config.yaml
experts_per_token: 2
activation: "swiglu"
router_score: "softmax"
normalize_top_k: true
routed_scale: 1.41
balance_bias: false
n_head: 16
vocab_size: 8192
tie_embeddings: false
beta1: 0.93
weight_decay: 0.049
schedule: "wsd"
final_lr_fraction: 0.0
dataset: "wikipedia_en"
Below are experts of layer 4 (counted from 0) of a mixture-of-experts language model. Rows are named gate (a neuron's input weights, with its number), up (a neuron's input weights, with its number) and show model dimensions 128-191. Each number is 128 + 24 x the weight over its row's rms, rounded and kept within 0 to 255. Numbers have three digits each.
Before each expert's rows: "comes after" lists some tokens at least twice as common just before its tokens as in all text; "mostly gets" lists some tokens that are sent to it at least half of the time. This comes from a sample of Wikipedia text that the model never trained on. Tokens count by the router's weight.

# expert 122
comes after: "the ", "of ", "a ", "and ", "an ", "The "
mostly gets: "Con", "Ex", "Pre", "Res", "En", "Des"
gate0:127115111176099159114120074148130127169132130103135153139129131123112140093131143144150103137131108154146121109150132090126086104111103183125153190112165190129130105090094113146119134145140110
up0:132153115120137127123189148096138145073142144158080129154119182126184123158156101162109109134119097092084130102122135135129156159154147105136133164133125136114075140130143114127116136126151153
gate1:114111084143152134142175121116152134151118117087137176131116103145134104128078130093116145124125114125142123118170123152088054161141135121110090139143118091118143161113128145132104142133114143
up1:127120172123144159099172131139154107148124113080103142144152146144085137129085117123150119147150134156170113099133144159141082106145147130138104111134140124123178173173120143096151100151142130
gate2:102130150181180173105131106131127113121108147121125107146093148085105151128111143125174098098104113089141129129114116118145131126128073121130162132096122113154129129119100116109107131116141119
up2:127126158209130126146133137120125101098142151102120132112141153097153111110104144131132136103134091112085095106088130139170143133094105113137153147092080112173098143116111122144114120104110111
gate3:132100122108102156092139138116106136117137112124136157129158118100105140117130157130126137103089105144088120115166121141152144068095110123117137125149136089129153159135151135132107136091103156
up3:156194115121102137085138103143113148172081135125124134092156159099083147132120101116148168102069100124100125117184137164104108096126153136131125129145144135125178178154105169097144130101144132
gate4:132099115115144121130109104075117085102075111081191100120164141124111139182134128129168101129150113120134117152147122102089104109157094153130121132095142133104154170150122121137138145079136146
up4:135125148123113119116138102077121126118094156133130106130141177119112179129120158159132100084118172131169108141139102104111124105116164133159143113140108108117150192148155107112126128130109140
gate5:165136175123143104079133098133128131097092111153171151189153138108102103104159142125114093178146116112146135121159135122115131082158131133128144107091168111134160130104146115108119128127155109
up5:118107118122111171123131116098094176123148141133120085108102122140117147144113145113109121145154119157155108107084106139127110117117118165118109118103098115156127147152120126109140151144117121
gate6:116104125122147136156121133116119045092128131141141121141149107149129148118155170131136113129084143143135126133086120118128178144142127133131107078132143123121116079121102060155091127151112137
up6:156120136137146141118098113117122087091117106103138138147143133177140187136124137124114132147100128119129138133167145129145133175129156141139126101148105132082120156148160135129114100128162160
gate7:116110113130169155092124126098171138125102109123121159162105129137111127124136136110122147164113149120162119123140163136179123141105165137113123121135161152161085110135130103136134115146174134
up7:116136129100089154102129100071190113106164166159127136124169152145073107139148107109145139115088111120145139134137136135099109174110152182143137148094145128102142158155145125142159138152090158
gate8:102114114112095137150165097067158119142128112087082153130134148109143120088145155137123156129126142110149162081150135139173131126110132097122106126136111077099161146125132133121146172119141082
up8:184140105134153192112085126120136131146121129122149132102131137145142105111142146097144167130118127092151106106117065134125127157163134129110145133189109130154188144149151125155147126120097106
gate9:139147120143125165131169142069150125142089110122161138115124130162137100134138129158124085109101107088152143158093156117098108114120101105130131090160128154159100133103113165097148098123135131
up9:102110134124118124121119101135095148161129108148102122142132186104138116107140117128143149145164122104091110161164076097168126131112154083137117144095093132143144084120135112126131113054129143
gate10:120103130155150154156191134078163178141123096121110167128102127078131128095085167101128141152133135120136072152122138183090155147112133127148127156128128170106157114130150134147137081116112123
up10:150119165123134132118091126143165134112147101150161103132128100163090141152128126151148097056161052125157145133161139121123107099110097152149122104104127125065163132126084109141111127144146163

# expert 30
comes after: "- ", "• ", "″", "°", "List ", ": "
mostly gets: "Density", "DST", "Binomial ", "Order", "Elevation", "Occupations"
gate0:131142119130122112133117126127101131150184127155097125126108112124102087131149133162160142080082109076146132102083122138132121109150121134099110134112114084110105091141153096115130124144113074
up0:134111102123125144146137187125090119095149107090107147141137104137125108127166116124124113144130145200130141153157142135121132105166139090118126133178132122080099090177107141167155119123106115
gate1:144168132103094124157127120138077149123119166130119144072110134154152150167094154101156138093145117095136113084140111127123083112123132094109106106129099111117136134140119105132113130131113114
up1:118119116105136119117139093130109144135126177143126122125133115101167134159081148148142167119180139125115099107105116127126093143140116105118161148127129185126148132113093134125158136121083134
gate2:096128138099097139160088191111101099120103164135115188124117103114117134112123145145133147125138148150151149142124135098099122144119144119142132163124131145099155156099087135120124130088138124
up2:107119138126082140205082121160144137152119135113120126141130087145126143132090129121137160120118178130118134142153161099101087149167172154115135135140125179087169106120114145147114131130151141
gate3:138174107122157131132137084129178155116166123163095121124123137117124143086141109112101141100140119136084111130148123142112156110141137136137107141096121106116100115160102108122138135055144121
up3:102093121102131133103115091134088104127129109090128115134132159122138145139126138153099140118136175177157131094112133152124096121154153128137142147141125125125114145148143122111139116091158097
gate4:083132139132111130121156137089119122130137103117115143178109118103152137099154149133095123127144098142133154120132132140165111147127125156149153141157096195177150134155161166129111120132142131
up4:134126096141107113104144109127168125153142131140130105167150140066093115130113134108112129154157085171109152110116146138141119152065164119194138124141121135144140123115141173126121121108106151
gate5:150114132105173117159078123120131146122188103109118135114170122146157095093124158172157088148150098113166104112144169096111167102167122111093143167104163154115182136120121156086116145148109106
up5:166115121124146148144145120112171097124146136130136121134126145128135122107106175127176089134160090118138128116129137109135149102124117123158174133152118103112150144128114148070120145145132141
gate6:150149157117133119132121151154150119131115130146130121122126166146132154100123114084122150082108087101119112107159128109137146123142110171141145116137134105138110130162165090160120129094136105
up6:127140128074144111103143158152158119113137126083144107130130104122131141114083127117113132093140129113157088128129118089125140110119146157122124123114113149137139099134110146109117107126102119
gate7:135153096157138154103122153178104141136144125142118136178139175132138119153137126123126155113097098096144160107113152186157158106127126085169118118130093113136093155114113131127104116139123103
up7:185160145170148138125098135148113151161089072141135155112151143108123128120129111167138126090140132123131123113121130143136140108124133109157092082131125109114138124126110117120109116162109118
gate8:126132148147108107125164164157122107064150121104106106102139146096099117166122168114148098117135099137139126135101143138144074120131138114147096106083140128112132106148151090132103145102132124
up8:140122089108154135138108134133173130163147134155151133138160160178167154104141099173147166168129148160115106124140093111150143123119128107091142107140078150125116120132091134123168094144108135
gate9:143132125087133177110103100131107157110142120149120163134133161140113078161138163107130148124153143177109154126138176105135143095093109172117155132100128102148149136096102154156179150095164135
up9:123110133097127130130146121110131136082127145116116097125136133073107160138186099118139110170136164129122136157121080159122149093097108092109200133100100127148125153114146077129121132121112183
gate10:141101151131102146149109097128142089130078106091097121077140125153134159107132167106142137108143119103131163103121137134152150128137119153121139167121115141137117147161163137126144111125163133
up10:105128132130124141127082111152127115133104114112101111077137138153164147107159138149129111150164147092150144125107097124146159087152132154112130185123090117121120144120178130139107132132156122

# expert 121
comes after: "201", "200", "202", "199", "198", "197"
mostly gets: "Gls", "zone", "code", "Died", "Label", "Cup"
gate0:164095140145114175130100143108141089134124062159128107109138146121117113137185186081093092086152172133120102142152174146129101135124157141107089125104121109142148146128119135129123127125144155
up0:086084157131118091143141142138176149131116103161108125129132108124160101127165106122082150129148123119081152099173142103150114155148129137142130115111117132134151116129133132141134134127121134
gate1:129139164110144150090127116169093148136113093150147122101147143060108166130084119078112124135126136165162153087101118075145105157140156093124136116124085105128103147115105182120141113158117113
up1:102125131146118124138115140097176117123137141137131122183116135145111084098134122176170129118143098093102097140140142165106124098132110123145138110172121166117129106151171063128155143137160130
gate2:116116136114129140157150137121149151141128127154106148099129139100113157085137125135137098132142114139115165117109116129096093103113082098146128125098141120139153143077161146117144159085098118
up2:121137115116137120127126102156114119093161108093102126163084146124152132170119094134135159113122146136099082139141197113130157143130150151135103124136118123102113109165110131140152073112106153
gate3:159110129101121116110083142096096132143102112133124161150124152108097107147140145141130134134140083102101141120123116167090110104124123086163151124127148127132130152123105166115151129088127110
up3:149130140080105101113088139096131161138116140136145107117098153118100099115142147147114127141129084163131114113126141154092110109128132100125136173112116158135124172107118163129132163103122135
gate4:124127093159117105161105136116141124117129105144156137122075131124161126112139130111108157143111130124123158095175138089155112118156140120181113092112134140133127108131162155117134129124142137
up4:155121122128093133115074114172145136148164129094107175143124112108113178151098149123114130148115151112128157132140133100127116120138125159148117108133137097176089109097139157142122147147142121
gate5:105109104148081118112157139114151122132111119142126125094151152089142119110115138098152152107119127136160172097116126147171115145127203097108064140108134134138122132180146094101105125171137154
up5:115157114140097118135157113065101171159165141164127102093152122146123126106128104117170203136102144095159136152108141127172073148125155116108142144122111147177121097134147102155088155143105096
gate6:129152118123140147090119142129113167162145156141140145154094145082150096099131111140101107125144138094142137118097101158136153121138096092166118117140146100104095078138128151158087118129088103
up6:138114133106119127134106082118161115147120093134112125134147120125121085158137160119143120107150135126139118131126140154141178108114172126169141149153101127119117098086093126150094150087152093
gate7:163111125126131121124153183116123155124124113134087103169101126128143167089087126116142142136102163132132126119123117145120147172124143182120133144149158132115163135105142130125146070094112171
up7:106140181085152142118174105179175132133161150108137116114128129173138156096118123103093098096132126160151116112104115140158177151119129109112117104127078140153142150146070121143066135142124150
gate8:117172124098102148119161172095083093149124097126124145137147141134149064121169136090092179106125107117102188105150167095127144210125149153114126194158106096094180113144131094116136111123153113
up8:144145148149128116129113147094132123116147116115155170174098093111139133154118083096123170123120118110122140092161141094119123130107144117115149196133142121118154121117130105081109132118121160
gate9:091137129154151152146135165105173155125114123120154124155099074127166130116151117111130111116174155142140115115122133106144150154180145166107116114176142148113117144103104056143132162156096091
up9:116139113135149134181160135118162144123101093125135115110069140130131115098136141126139097120130123158148153119147094135089098123131149141128153111125139160094060147156153122170124104156127127
gate10:123165137148178145125142128146142167111121083146101144159160102128120122105097144101084161108105113129081135112165110112124121102131137138153134067129115141096131093118087143132091048129166164
up10:139149131144127137105171111164119161134108093116145149121164108127140145105098146165095172091131152183090094080097037141121140105133134157144098084134110147101122147086121146138104111121127154

# expert 56
comes after: "1", "0", "2", "3", "4", "5"
mostly gets: "/", ":", ").", "\".", ".", ".\""
gate0:123076151100131149117117123131124081120134110133152146102160150103106132105115121089138172141141144108133155136059134151099118135119139158110119135082160150122081181146116093103090113156107126
up0:136095113159075130149159126135107163166117145130116162142115119152152121145160097119148124113173148134092110135140164122108134120127149115185162161151131125151112153099168131104133124051156160
gate1:082149121137121079105191081145172129087147130142120137132109124090148109139159147142119165137114112139121086129117122108101092139153123146125116110120162154081112148127102155137162105171138126
up1:142103137114146088117179133142171140121069118141117140147098145116132109134139094118123101095149155071111104122111098106115136123139125107129143084104128163107097135093136108142119109098151153
gate2:132124142116157107131130134114142126142117100145135123130082095140124108148107122129059155098172075166140135113125154125156143159106135114158104132141138141141101127130140114136136081147092123
up2:169128123136132167119107134093103143154117084122132142079142108121128182139153098126151131144118107105111144125105155125135142106180156093116142114130102114103159132114122143138114134118113174
gate3:158131128117145130158105143162137122130139107154132149103149140129094156158140103082147111129145120133140171157098092142148148107122114092117089141113151094147132103122125133136134125126133145
up3:112131169136114150104079155129111104160153175146131118117125151106073113108140125164126114103110110125141102164134113153144110121129217185099100125118108163106109130142169101170147122128125150
gate4:124166132153058124124134139108175148095135161110084124125149130134126123124163118133079126123112112116109132147126096140146123113119155138123178103134119125119150129126130131157086125128122107
up4:152101114113121151139150158134163128108142086167113081175083106081139103120130149127114114166122107190114137165159129139111135089087148175119109122129174107150177130120145138124110105131168114
gate5:100122094125125103160101169099086102143120160124097124124112129121144115177085152123156124128117112144139161136152144127192135109114133099104145114179115141099128140106161168132147138142172165
up5:116176150088134155080170119118100136128108111131137105149123105121087102119136133150126134161143147101096106085140150085097147109096154125106083157138100124131144144133125076133089102087092142
gate6:166102140148128126148152103143179115173113125173155140117148113135113114126124163119090086144113129141152137160155116164138171114104123164066151114113103117148162156127167117146090108128133137
up6:157165114106139118127181124118138130118118117173149135134134143126163135102186159108144087153144143157128142147140148146116172142144107136098143106135121145129143155132139130114087123142147138
gate7:128125075113091098141130123140185152132110112145111131151122092131103174114114111116137122167156133135081113068118145137139145131131101175152164081139083129154201149171099108125104119091159127
up7:099193165121137094157115170115123115114124122139136117108123116135115130153111106131131138141135150121126144154153087089142092105165143081111126126132164098130120138099170133119174107125124092
gate8:125175139148157153138155129091141144172139145125149111114133173114154146177114118114149124069094100123135111150110104143110121115116115113150119141115122135143162158127144155121088146109122101
up8:112149166143131119120160103089157117127112092139107102110118164145126146140128126106152122097148152146148144142146123113152100074115114140150129136123133128150153104115060112148144140069116165
gate9:100124101119168070091133139091143121162090085116130120160127114133142123163147119095137132122144084135101136138111121124136126095127086119078149126119109131110140088146136144163134117088129124
up9:114137108133143124123131113140100140118122087162147131159138141136125128131164081144143165091125120143153116158107122138156123140122088112100123148109122097145145126118071091141139119139165137
gate10:087122188147100132110121142072137103135102187118111143081140126092144134143142145177132104145119143121149103110135148145130132144062148121153183132140098113117144135063165136130107089136081114
up10:140113129132122144152150108154123164106190187148135130123130121144136121149153109129135118124099104109082135155161106116122126098127117145128168109140118139130133120157129130117156120186183108

# expert 110
comes after: "| ", "the ", "- ", "of ", "Total ", "Democratic "
mostly gets: "Party ", "Republican ", "political ", "Act ", "Democratic ", "Chevrolet "
gate0:101139158120133158110125121122138117163131162150085126114131122107113130120125145136114109141183121103155139123097127126143119112128114122139079181128110092057139126129109085160095109158107141
up0:180068131141120139145116096103178152128122140138101177159120121118101138066151152109111163106122150124164114168109097112125134078091154154121096079177123128102172089138125166147152136117110136
gate1:161056111115112123134114120126109100177159094154148125125106128142109152102154090170106107125108138127122123150142119136102150141147105111129152129158114101119190107098131093116076164117113131
up1:132101111119131157145116117108126142127183117134142132128084112151138135127177103116107151156124150131095150097110144087154151124097163124098170121158113095128078114140151099126099136138139145
gate2:182136152137137124100159116108100126117147147118170155114092105116124132181076097119133137124143162118115172148171107160141120173140097137107124107159146156147173145121091090082191112150134084
up2:126116106152123119123155124088132076141157099158114109110145159117070117099151135100102107111097123149123134140126187169150168147117111138103047123131124104168119157111140105122150123131105145
gate3:150167135083130117129164094148099136104121088105147142108112136126137137106125132114137092121103123102141111164115145144126111112124145097150159085123108102142114099129121126114112165110093102
up3:119137133090157101122110111147155088139121142093209109122139149157121120143158156122149117158130104123127135144140145131118131161128155086140120107094072121090154119142135094131146199095134083
gate4:146113106157105127141169134128110141113158159087105184117138113071143171126127097124137092100169162126075153168105100129165143132100167146118134145159093099114131105114148122135118105160138134
up4:162058106128108139148114095121102091089116157112166156069146092125136120124104149135139135123169151172160102130120141128143153147132140173095093115123149163134095095117166130080147124119163157
gate5:141097130099143162189150111106137108131151149140138138154163175091139157135111131133131134098105120123140137120102131073149121159128139124075073143152088154118156135139125104145120083174079109
up5:099142114149133147107144149130114139126080120111096129093143167140206134149122116095141114127146116113127087093075120120124139154093092127143148144118100087157130126161111096126135142088190091
gate6:152111110109146142127123089136127106136122147153135149139130128146166119115118162091103131135118146148187127122110159163154165175121145146127148138127100156124159110100100168159122125135113129
up6:125152190098132139086113139094131154119125167127146120137155116118125130173137103108145114130098132144105120139097121165129144159156102122125119141170168158141135153137104099080133159118142129
gate7:146108083169151094175102113068092111092137131124120078104154102194122127122118143144109137148143110106124150171126127146130161135132117108123115150186130172132174109092117171110097143102146142
up7:140133131075095112149128156184115157147143130129161110107099066116154131113107132140110160130146145127107158113108150133101125157124123127128183106138157111126143126087126100165113125150127082
gate8:094139111143097119117120116131100144122134101160137148116122108167114098114112098129124119044115145143138171139102127090123086120156144099160123106165121078116138127080119113130156137111132086
up8:100108129184066090126160164091096142086104121178116113154107185141145150125125141111162121117116127130146129139124100096134097088115149112139147175102118067153164121134148121116114116074111139
gate9:126167111124148109091154104140158095149143160141138097116124166143061161115133111127162094095140156091164098107110164158153150109137132132107141149135132148075113104132148077122110121124127111
up9:110090144154085093106177112132109163051148129117100108107146153136119108167148142142167120119162166143166135112082128137151120103094132167121113116120170139161077124159168111135118089137113138
gate10:114134101148088096136130104124131092130102106112134127067111107127128127119082125135072126166128116132182139101125163131105124121129102111133126146117137105135141157097090085099146123144114153
up10:103110120115092120098130110113144115154115131159148098146198128131109090105108120118175132143112142196133142135096129155115087158098147141156149117158151123117120129148159111137130114119133097

# expert 15
comes after: "S", "I", "A", "M", "E", "N"
mostly gets: "ult ", "those ", "ary ", "ple ", "ast ", "orning "
gate0:101154096144113084079143088120119111083105113082159140146140161192110073118111124156104126141151134149165155102156116127139111104157127131127137111133139097145152110143122136138085154119098100
up0:138087118142127148165098139105096125143108146139140122085093114072109136138092075103150126135124125084111157150124151093146135129104142136093116192180134111146069126114169104123135144095165137
gate1:161155112093097088111125117111098104128153088139149164160122126177083131105140137136078133108156130116098142140132129132120119119149119100162147090103119090162161123106118113109133142132116122
up1:135083111169146144119105138154134116144075168188112137140131140134118136155142149080152132127128117118136152171147102143122150153108132115109129111175141150093119114125137107132110122104157151
gate2:125135145139134104137097117180116102119145143142145122113125118114135137130093134132110128123167178107096157117096119115115122101139150100134139154076111137131099130147101109135154158125110100
up2:132128138145103158161115147161121106157107158109177086123123081164153132139104156139143111123155084141103123095112115134085141132133154130130098096098098141102123127126124150142162133114123105
gate3:128179089121148137114152096143089111126142165133109149144095160125111140124119122156093133140149136136082175166153109164082165162107133113126150118120163085132142096152181101121068085133133105
up3:122113153161117175119097141147136114158140110079149140153120148106138152087121162099147111104152094179124110135107158120143122111122152097150105141113129152082119125128149124122147104124125110
gate4:134110136146122108139164122144143138122169160165112085145154183146127147160125097133126128115120131159144166093192108120129129101103117126112116092127106124120147174114154130171147096098135136
up4:153068131136131100150141112103140147173118147150149096163113144113167165149152071142158085130115133110111089066163176129129116093113160145135103134131130167111136103134106174137130140122142119
gate5:108162107101143144124109121137143089091184136172125148113106134151118086114121162109163144117181155125130130166110139144145119132138167143157125113139109107132106143120179145143101115128135091
up5:127177120103156110126125188111157105089181141159118121131104166155125097174125174146166112146134119115142138138117122166109127124096183122145109181172134141112157160115114099120125093155157161
gate6:187113076115134119079122110133133103158137093128102149093144166144157103109147115128141150134140102147114138114123106148129107137127086116142146115086144132165138119146103110119077175109136122
up6:125163119129127120169171090129154135116160124120104103112082133166131106134161159092125172099165161116139122102101079091111118155156124148110140130122092106130121111105161085123123146108154125
gate7:124101129128180115119085127101096114101117149114123146100099100130081141135139156135135102075110130099134128108121110131150108122124127073160132084163178165115110136153155164143119116158059079
up7:130103106097145119104103136097104150157104184129158135123092109105150148129153108102117090121122139091169123124130106138103087114129145097111138072134131121121143126112128209168107104141125100
gate8:153165137107148117152161141155116148122130154074144126145089137095109166161096124160133131113135120162133130123120095174147102132151145129128116144188128081090072092091106106108134079116117126
up8:138133126113158164105127133143104101128127150105131135099132185080097126162107126141095114107119148138136134081127128121139094117135128093069120146143111112103100127120123142135109088123193113
gate9:084171161129114138123114100168118123092111105103108109126131120112102159161125104097138144169110141135115164139107100122157108102148128095113090113156094113155121065110120129117102102122166158
up9:078120121135108159110117126167128114132119113082106125119108110074126128145125106106107149138112138132077126148159117119149115116133163115117098136136158092148155094109114154165110134135126140
gate10:115142079110173119114125143097171175137105121134107147167113111097147121120096116150072148117123122168160107092079132148149134134122150076107103136161124156137155105104136144151150143116118141
up10:129112114113175124135151152108143142175125159134181122146119130163194114134131120114090139116122097118111108173068115138128108160152120106121098104183078141141122123123129135144129111130119170

# expert 107
comes after: "| ", "; ", "(", ": ", "+", "-"
mostly gets: "ik", "III", "1", "One", "2", "#"
gate0:092151138164127105095143090128147104142122125155128127135127122160110106145131097113081148082134134112089121111135146119153142140128105102106157108172119107125130166115107121137175158155175104
up0:155082162100127106125147131160116118107160145136093098157124129153140117124125134173108137101138106116137164082114157173135116184128105116163133101136127138100119122124140188139130097116112105
gate1:118115152143162100125108159155102085144111174187155181131172119090130106156122110128111112160122124123156105129130162113132137083161119112152109132142126138117111138059128184162105127153122145
up1:171114122141129101145096121164116106124128121169128111163049128136122079116105151145090162107138106148137114114136135138136108104113109121159127078109149131103143159159112120145132151126129118
gate2:142127072132165132127106096136131098136108105144116150111156117131130124131120098104124075149101089172100134147150151126104159142176112167107123113122161115107093139120117127190118132155186151
up2:081144133120138120108136111106130102140146115069125131134078146140136129122146111143106119166101110083127140141150114130136118136138103194109143157132143100157151175151114159109131136138062121
gate3:127170140106100133117209114135146084178106144087133131088151093100114122125097121119170137115123121149082127131162117073119103101087117133116100127129121164084142140107121143142124197106123110
up3:116139116119158126129088109136122151078159131135125115183088142148148129105157128138161159132124138119137125096124116151114160156169106127087143120168126076107141122148135110119131055147140113
gate4:090164161130159129105092115120127135173105126083127124125100117176152164111099126132131128097099132142117135096134148188092102122115195138150115091120129124144122115101160140110151089139126098
up4:158130101192080132132115138125129138098138070094119134141142135152126152170145144161159109132098070094150137121141096140155152141133107078179156092095104119100152142110091135109133134122077127
gate5:104205130141136119180165143151114135112113154128153133133124146156142134129135146101137129149169132088128136149134160100100127132122140125126147083132093117132136124147113165149103098167172139
up5:133122139145102125121115132133126114121106122121136114098144157110109139134116095132141115085114105125137107111193120126161107169145124142132123102141106128138142144138116123100092129122130132
gate6:131137123146123079150107151134118146125103107166067115099112118133162110147135115132121141111101145162153132150153158140148127123112085164169135168112071112140134146086155122115134117137182105
up6:155101106110148083131128126108126156168119118159072135112113090110136133146154091132123112107083151173164101129180149141139113104119151154132160115121125113120127177097113060098113126159103141
gate7:147120150164118098151127149107108114152175169148132125130122127175120171170125155125146101125128101110118099131091135120198125111126125190142163110146119149117130117113158124132125101146128109
up7:107108111114151116142156126142161147132125071109153135096156099103104097138147112112130119090161128098137119077120092152121149114105139126091121144130098118138137142181124134133112157099132160
gate8:132084075154108145153134118100149097129134088179124112119102120103155134127113147152133085137135122114114113121118131132107166100128133085112139121122134123120164116090157114141112124132164138
up8:118125142095122120050154150110133128098122111131101102136056134125155131120112147098123194132133146118127146145143120111152122160099123167135141153088175102148101130143113110136165095087091123
gate9:102149200128139157142113122122086105149169130123146127081109169122117164121138076109132110117188089137120143131128113085138132105142125109125176145149110112095136112106141130110130100156118108
up9:115144089121120096143147121120166111133129128099121127132130143109176138162130089128134126152139120156142191084111146153187107113117153118116122131139105100181130145155158133170121135119087135
gate10:115064119163114097155142119084078072120126105145114126129103104150117114154137124152151126135140128114116174110112149139107132131144098098137106129139143135131105145093101139089131069138154159
up10:147119124097139151135150138106124131125130103116131108151133152130125123107152125085112165163089148105111148163127080102080191121128103127108109120150119087184131131140114135116124105109152108

# expert 6
comes after: "the ", "The ", "a ", "of ", "new ", "his "
mostly gets: "military ", "station ", "local ", "club ", "government ", "company "
gate0:180112146169119148095075086164095064125137070201132136116134144126133152141150086118087103164104136133138147139135145118142117140120139080135126148131134133112104130088138150128095118179096122
up0:116074119147128174174122143123138169108083126131137113157129134121157133129077155101120143174163139102143103102160158122087078106120172123074146134139177119120106148149095094114117110162122075
gate1:123153118178121142181117154170160104147120160141131144099137135131121100138110129130138107121136095112124141116100137110097161132096163118148092118147126125108122124116151145076141126105083120
up1:131153138083187124137111068147124119122112151131116151142151104140131069131130097108131126133114154126131143174114173101138159141137096131148167131121134128084110155170094131153182111122105121
gate2:141159138127111093138087103123135101114135117099169132106073126112108160150127148128131088119136140092123126086181147080116115138122122121137107138129138143119095144092136116166138099149133090
up2:136147135140118129155103138095116130162119130131169119151084129125122166158163154112100076144133148093160115087147157119118061126128085139127112163110149106131115115127130117120137117140103117
gate3:161119116112151145134122138112126111123125145109127115126148148118146095120117195134105166110125144154135109106155117116111099122092127161117117131150136146128172146108071117076119114133112152
up3:123112110124100142153150134113113134137140109112129106169109141129132157121144127112106123132108130141147132130113117101104092104133139152146132109101124153098112107125117120167150120149155145
gate4:095127140118188145132198138113116170093109130139130130135167069144117127121084078060118148137083148122131078117118097134112110116150162144068121131104127133121077146107128114088081095175136133
up4:134151131143110113141151131082076161131081111138111147108105158162153133147091114097108081126102133107120153152128108115160101099119118130172146096149121106165137105147125078132170163111115098
gate5:149105125151132161171126180098132134118169085124127111098122126109131133111108135120076149141105131136127125147078147116156141133120108111156135145137087131135144111105145101103144178147119132
up5:130095116136144100130157169130147128144124148113112103105147144165137095081167130151087130142122135127127137123118131131152128091118125119160154101080106102129134100141191113136157170129145118
gate6:089129153123132170064136145118134126176136105132121180119129124103139128111123150099125160095154136130099110138120135134131144165125170131098149109146156116141089130148146111110158166160140116
up6:133163139103175152115140110103167123184123125121152160126115139131124134151105163094114122124118112104148123090146168105102137081109157094111128087124135104106140123113116134095126174138151129
gate7:098111133164128130072165174090093129089111156138140123112110094164144108147160142079137145117142124112126124110118089135118145140131125099129115115123123123148141167135167092114149141144155126
up7:138135088147115122141071139121133148127130133135145125139160138143141144099132105154088134134091134123109099140121140155120102164132126129146116079071132136164134137134116145110085131110110095
gate8:123120104108093141121180092143137125146144136127101132112122100134129159126091176099117134115166132086141158093101168125130138125102145096112164111113125098158149137099123166174153134130135118
up8:092123135113161111161130116156139123140138112142116122120123120158122117103084133125104125107111171104191146149102140149083149132084104129091138119122136106173140136120153139165134190124103139
gate9:123090166119130138137154135124119117111147137158162120101136159171143137127170129121134151116090145058137097148121123132082105098104150131131150138136159102176090144115138111114149154111129139
up9:122124113148138107106115086104155129133130147110110104137161147121148169115131146170125116136104117163131099147103134154126123121112146145113125138129126139116159136143124178156112122166125142
gate10:136126142157119110118151140131149115128107139141125119102096122103135181126167135113133095167114143064107160137100097129166133137116130111138125112170084114113150151102156175124097130126148084
up10:132138137125157135185119099093118165124127156096147105172167096163093142119106118092100104125132102128132111147143105131119111136119120110119135120119141134097137134132122118146168117118117121